config.toml
d_shared_expert = 0
moe_layers = [2, 3, 4, 5, 6, 7]
router_score = "softmax"
routed_scale = 2.99
lr_router = 0.00119
positions = "rope"
rope_base = 10000.0
tie_embeddings = false
init = "normal"
lr_mult_o = 4.0
lr_mult_down = 0.7
batch_tokens = 262144
steps = 7466
Below are experts of layer 3 (counted from 0) of a mixture-of-experts language model. Rows are named router (the router's row for the expert), gate (a neuron's input weights, with its number), up (a neuron's input weights, with its number), down (a neuron's output weights, with its number) and show model dimensions 128-255. Each number is 128 + 24 x the weight over its row's rms, rounded and kept within 0 to 255.
After each expert's rows: a language model's description of what the expert responds to; "gets" lists some tokens that make up at least twice as much of what it gets as of all text. This comes from a sample of Wikipedia text that the model never trained on. Tokens count by the router's weight.

# expert 16
router [126 157 135 142  91 134 136 106  94 153  83 140 110 103  96  97 147 146 178 117 105 137 125 175 125 121 138  94 149 152 135 153  95 123 135 145 161 117 128 140 131 155 136  99 109 117 128 155 109 111 134 150 128 129 141 132  92  91 147 160  77 124 152 170 111 153 148 103 106 157 124 122 126 134 117 146  99 132 104 131 156 139 173 138 149 120 124 167  68 144 133 125 134 101 103  88 128 118 174 136 105 150 121 174 138 138  83 107  77 140 138 130 139  99 113 190 112 140 135 120 149 119  99 119 137 153 105 131]
gate0 [114  77 167 132 120 106 128 145 147 146 157 160 122 137 138 106 120 136  70 117 140 221 124  83 134 158 144 148 142 110 128 121  97 150 117 117 140 113 171 135  74 121 105 122  94 144 141 151 106 186 131 158 131 136 138 113 128 166 125 129 147 114 125 110 129 145  83  76 154 138 128 130 151 104 135 125 168 122 110 139 152 139 129 144 101 102 126 129 110 130 116 127 180 145 127 163 139 126 105 123 122 154  98 111 132 135  73 151 126 106 138 107 109 169 115 133 135 125 106 163 101 136 124 138 112 133 142 124]
up0 [ 84  98 122  90 132 124 167 146 177 174 145 119 151 116 103 132  94  87 142 127 131 166 121  82 124 145 132 112 116 177 160  86 126 135 188 103 111 126 157 107  85 178 115 109 105 127 147 142 154 151 124 164 126  87 155 134 132 148 167 152 154  93 160 139 132 129 100 155 162  99 136 130 122  82 123 117 154  72 131 161 149 107 138 160 127 152 152 111 161 160 103 159 119 136 113 165 126 102 157 118 123  77 131 110 125 143 126 160  90 121 108 134 139 130 109 110 139 112 139 134 148 145 150 116  97 183 180 155]
down0 [ 79 136 140 133 119 165 143 110 139 157 131 143 122 146 147 122 131 113 152  87  57 139 143  85 118 161 106 141  93 154 151 151 133 104 170 131 129 106 152  85  93 123 149 148 106 162 153  78  55 136 152 100 118 132 110  96 197 154 101 186 143 120 131 197 142 131 105 165 117 153 109 141 131 120 117 146 129 141 134  74 121 116 114 116 140 156 161 169 147 156 125 106 111 138  98 151 125 121  99 111 143 139 153 141  79 191 117 116 143 131  83 165 153 151 123 138 155 113 140 109 153 168 152  96 159 120 109 133]
What it handles: Month names in dates (March, June, October), slashes in stat lists, and middle pieces of long words like Syc-am-ore, plebisc-ite.
gets: " October", " May", " August", " January", " June", " December"

# expert 6
router [162 131 109 130  87 116 149 118 114 134 128 123 151 114 152 136 127 125 156 196 163  75 162 112 146 160 143 109 109 117 127 134 124 128  95 149 113 134  96 162  77  79 164 144 123 115  93 106 166 156 130  94 120 111 107 152 172 131 142 143 100 103 120 111 111 126 130 138 122 120 118 142 109 107 138  93 137 115 116 137 109 167 106 117 128 159 159 118 115 146 128 146 123 143 122 141 124 119 104  86 117 129 129 154 132 140 125 130 130 135 135 104 179 139 123 111 131 172 150 140 108 163 140 121  95  74 146 168]
gate18 [119 162 142 148 120 129 122  95 124  92 133 104 109 105 112 161 100 165 143 101  88 128 109  85 145 103 108 159 148 123 115 142  71 124 114 126 171 121 123 157 147 133 155 126  99  99 143 168 146 106 127  97 102 168 146 113 176 137 103 112 116 171 123 148 110 139 172 135 163 130 133  95 135 152  94  95 125  94 121 129  99 147 109 121 163 118 135 125 150 120 149 165 100  97 119 138 118 138 113 112 123 148 132  86 176 117 119 108 111 150  95 135 121 140 102 103  93 159 150 126 146 138 103 152 105 115 131  95]
up18 [149 167 123 164 143 135 160 104 133  97 124 123 137  82 132 138 121 144 120 123 116 131 111  98 155 108  95 149 131 129 143 101  78 115 113 122 137 145 125 148 156 133 113 111  64 153  72 122 139 126 119 137 104 152 126 118 140 142 127 161  92 120  87 151 153 125 127 156 112 105 149 117 165 132 108 114  94 126 113 162 146 147 141  96 161 118  81 116 128 113 146 148  85 133 119 136 129 151 119 174 168 128 148 124 158 194 111 136  96 145 142 120 134 154 135 121  82 142 141 142 113 114 119 155 114 139 170 147]
down18 [105 121 127 133  78  85  96 125  83 113  83 132 116 112 171 159 132 122 142 147 116 105 127 130 129 117 106 138 143 122  93 114 103 108 122 126 144 118 138 142 142  97 128 107 112 120 122  73 122 119 137 127 164 148  92 140 121  96 104 114 105 140  85 125 103 151 159 113 138 157 134 120 171 144 153 130 114 137 156 131  90 102 109 157 149 136 127 139 128 121 123 125 144 133 156  98 137 111 118 127 149 142 183 136  97 140 115 121  79  85 115 136 120 108 140 119 137 161  99 129 146 125 173 122 121 123 149 122]
What it handles: Line breaks ending paragraphs and table rows, and heading markers like == See also ==, plus occasional words such as such.
gets: "==\n", " |\n\n", ".\n\n", "\n\n", " =\n\n", " such"

# expert 42
router [117 121 138 153 110 153 110 120 125  99 123 104 164 127 142 132 162 102  90 123 123 107  93 115 134  95 138 136  80 121 155 141 124 108 126  83  93 113 136  95  83 136 121 139 109 111 138 111 175 115 146 113 195 112 167 157 145 134 182 172  75 138 155 159  90 146 172 122 154  95 137 113 140 147 120 119 177 147  91 147 113  96 137 134 150 183 128 132 137 139 133 120 121  85 128  92 129 120 164  87 165 119 155 153  85 108 141 134 140 133 136 135  89 137 133 117 116 142 155 144 137 108 128 135 103 149 112 149]
gate0 [165 110 106 160 105 139 155 180 143 176 170 123 125 140 147 140 131 128 133 129 113 142 133 153 103 139  99 151 115  99 121 120 129 126 151 123 154 114 156 108 150 146 148 124 137 123 155 116 162 139 136 154 135 126 186 113 133 114 115 151  96 145 151  84  97  91 118 102 163 116  75 100 123 127 141 151 128 151 128 106 138 113 122 147 116 136 117  88 112 137  83 108 132 155 136 121 101 130  81 111 147 163 115 121 100 131 138 179 162  87 150 122 115  87 147 132 145 100 130  96  97 171 175 143 119 113 123 114]
up0 [129 152 114 119 159 133 158 129 126 129 132 127 122 121 112 139 130 159 149 120 131 150 138 120 128 160 140 108 118 164 153 133 106 110  66 135 101 119 150 158  85 139 143 129 145 107 143 108 120 183 184 152 111 151 125 146 122 110 107 112 124 182 121  80 132 145 122 135 106 105 194 138 135 127 139 118  84 117 144 147 133  85 150 102 160 122 169 132  94 185 114 161 142 136 158 101 122 144  93 128  81 149 124 146 122 106 163 106 118 116 117 185 100 146 151 135 109 116 170 114  87 101 110 131 109 156 137 117]
down0 [139 107 169 119 107 172 128 149 150 112 106 132 129 133 129 157 134 118 161 108 133 121 112 130 112 130 122 121 176 162 108 130 101 133 158 131 126 132 115 119 162 124 142  95 105 125  83 112  90 135 125 151 147 117 122  74 143 110 102 117 124 172 113  94  64 132 158 150 125 136 143 163  95  82  98 113 164  65 132 142 152 119 147 162 111 141 111 163 142 110 129 119 131 129 100 106 125 125 127 154 147 132 146 143 138 164 155 138  92 114 124 116  71 148 155 145 150  92 109 153 125 157  97 112 104 120 154 148]
What it handles: Full stops ending sentences or initials, and common male first names like John, David, William, including pieces of given names.
gets: ".", " John", ").", " William", " David", " Michael"

# expert 3
router [163 115 147 113 135 134 154 144 149 114 122  76 142 160 135 176 128 138 146 127 168 115 119 158 123 107 104 162 122 176 142 169 104 136 181 117 142 134  85 150 160 139 154 110 159 151 110 132  76 143 154 119 136 116 115 169 125 111 148 121 103 128 104  98 127 123 118  98 150 142 145 137  81 156 142 143 117  99 130 172 130 150 111 126 156 104  94  86 104 167 116  96 149 162 134 147 135 105  95 147 135 165 134 135 115 131 131 153 159  86 148 134 147 141 131 142 119  91 121  99 168 116 140 115 143 136 135 148]
gate1 [131 146 103 115 156 147 131 124 178 109 146 168 135 153 131 105 148 162 100 150  97 115 126 134 146  96  91 151 112 152 103 112 125 111 132 136 110 149 110 104 101 124  71 114 125 181 117 148 120 160 175 129 176 107 153 167 155 109 123 153 105 143 120 121 124 144 140 121 119 128 114 127 134 155 107 179 123 127 140 144 134 154 135 124  66 122 152 163 118 128 143 130 143 109 141 140 135  94 135 123 108  90 123 149 111 145 107 142 112 129 148 157  75 114 124 131 118 119 132 122 140 145 150 135 130 175 140 105]
up1 [143 166 176 143 102 114 124 191 123 128 105 118 130 137 144 102 121 125  98 107 166  86 116 160 152  97 151 158 152 131 117 155 146 118 191 147 120 134 135 130 117 140 125 129 123  97 135 139 163  88 131 173  64 100 149 176  77 142  95 124  89 113 128 107 120  97 154  99  98 129 131 162 151 157  95 153 110 117 161 146 108  80 145 151 123  98 192 143 172 115 104 142  97 158 182 132 114 127 135 112  75 117 114 115  57 166 144 130 170 129 122  96  70  97 131 112 120 140 180 164 128 134 153 109 114 130 164 124]
down1 [145 148 155 128 106 105 121 145 141  79  91 152 111 119 141 111 119 149 112 180 113 152 116 135 128  66 132 122 129 154  93 152 123 112 183 130 166 151 176 148 148 131 133 142 162 117 140 144 111  89 152  89 138 100 115  91  96 146 125 118 113 160 139 133  88 158 112 186 143 131 108 130 184  99 184 140  99 131 109 135 124 146 138 146 118 129 102 115  78 147 122 107 111 112  90 133 142 113 138  93 126 114  85 121 144 134 121 128 164 132 166 152 109 104 110 143 123 136 124  91 123  99 100 113  96 103 133 123]
What it handles: Determiners and possessives like the, his, its, their, these, often right after of, in or to, as in Order of the.
gets: " the", " of", " his", "The", " The", " its"

# expert 19
router [139  88 119 137 134 137 121 131 112 125 103 133 123 173 145 105 177  88 170 144 118 162 113 103 116 131 145 104 139 133 144  99 172 174 117 156  83  96 111 123 162 163 143 109 182 151 132 116  89 145 118 115  96 103 148 148 137 110 119  78 182 151 129 109 159 163 103  85 159 139 123 124 151 101 124 150 122 111 109 150  83 115  91 134  84  96 146 115 111 126 133 129 142 116 113 127 139 141 126 138 168 119 128  94 118  87 135 148 161  99 101 117 132 103 138 160 179 114 169  87  94 123 138 132  95 139 101 129]
gate1 [124 164 109 138 100 151 162 122 115 152 179 136 166 104 138 153 128 177 140  80 124 169 116 112 101 128  88 114 113 120 122 130 112 105 131 125 158 112 100 142 131 110 221 118 105 138 118 128 115 150 130 121 132 147 110  83 157 129  65 191 146 103 121 127 112 101  87 100 132 162 144 147 102  94 131  89 103 109 106 136 128 141 130 152 145 142 152 117 107 168 129 178 172 154 179 122 110 160  94 115 147 140 125  95 117 101  96 121 117 158 135 130 113 135  70 122 101 155 160  96 116  65 110 172 158 173 148 118]
up1 [144 110 166 138 148  52 126  85 171 115 133 110 115 113 133 118 108  96 118 166  85 109 138 110 123 159 145 133 102 168 172  93 113  97 111 107 128 113 108  90 138 121  83 162 169 116 169 115 153 157  96  98 113  74 141 146 168 114 171 152 135 162 108 160 172 181 115 133 129  95 115 137 125 143 133 168 139 153 123 121 105 112 161 116 103 120 110 131 152  92  99  91 114  96  96 162 124  94 167 121 134 124 143 109 189 150 138  96 125 147 118 159 106 124 146  83 146 117 151 177 148 155 123 120 131 153  80  92]
down1 [ 92 130 106 132 164 187 136 132 128 136 109 172 107 117  96 137 136 115  85 148 123 140 151 103 134 138 114 160 131 181 118 134 137 165 168 134 137  68 114 107 128  79 139  90 156 134 120 154 122 146  75 168 132  80 108 145 123 121 136 163 118 101 158 133 200 141  97 112 146 130 140 114 129 156  97  96 144  96 131 146  93 184 113 128 124 159 122 127 160 107  71 115 131 131 111 118 151 107 119 127 120 150 135 133 118 137 130 102 151 166 169 127 163 132 164 152 125 120 119 114  99 123 121 102 135  90 142 107]
What it handles: Digit 0 and other digits in years and table decimals like 0.818, plus words like World, US, American, Top in chart and review tables.
gets: "0", "9", "1", " World", "8", " American"

# expert 26
router [169 139 135  80 123 157 118 137 169 141 174  90 153 156 121 144 133 131 132 137 173 143 106 120 131 108  97 168 136 106 117 119 108 129 141 155  98 156 130 125 114  94 114 133 138 110 125 132 166 109 152 133 130 121 115 137 136 141 109 124  95 132  49 105 105 132  84 116 123 138  90 150 147 128 108 112 156 139 135 156 176 147 105 174 119 118 107 113 104  94  92 166 151 176 150 149 134 145 112 118 122  89 126 156  61 160 168 148 108 128 129 128 128 130 131 112 169 111 152 117 150 146 126 164 136 151 160 164]
gate1 [113  81 140 163 146 131  91 164 147 122 149 118 166  83 123 114 111 157  90 122 114 132 148  92 136 127  97 115 157 140 169 114  99 111  99 145 125 127 135 166 100 146 193 145 137  95 118 152 133 140 141 148  83 116 157 123 137  81 114 136 134 122 132 110 156 135 126 130 137 130 160 120 117 131 139 184 122 114 100 141 149 170 137 127 129 101 147  79 139 131 138 135 108  94  92 121 127 145 120  93 157 154 119 140 113 131 130 101 123 124 141 128 130 136 129  89 124 165 148 117 151 110 129 122 108 107 170 166]
up1 [121 128 149 122 133 135 131 111 137 117 117 147 143 102 112 154 101 126  55  73 127 130 149  91 137 130  96  74 142 147 158 188 128 114 105 148  88 168 123 144 132 126 130 150 181 140 107 137 127 145 126 140 155 124 131 137 127 143 128 123 133 151 166 145 140 124 109  97 166 128 140 166 109 158 135 147 157 106 155 116 134 133 122 147 117  99 143 129 118 112 149 123  79 125 112 155 127 155 118 140 103 153 164 160 146 144 133 118 177 125 159  99 145 121 138 132 126 110 147 128 110  92 127  98 162 117 120 142]
down1 [163 169 146 115 135 117  67 113 106 125 106 125 133 126 130 126 104 113 101 129 125 173 139 109 125 114 145  97 143 146  90 118  78 131 146 157 131  76  77  88 126 115 150 155 159 176 120 123 185 111  95 127 153  83 153 116 155 169 122  89 135 100 136 146 112 129 108 173 154 146 129  99 122 121 146 137 147 114  97 103 143 171 155 102 114 115 154 133 140 161 101  73 134 137 134 140 193 120 124 127 148 143 125 140 141 130 119 146 145 111 101 170 110 139  83 158 127 119 118 138 108 159 120 118 149  61 153 155]
What it handles: Articles, possessive 's and possessive pronouns in prose, such as the, The, his, their, and King's or world's.
gets: " the", " The", "'s", " his", "The", " that"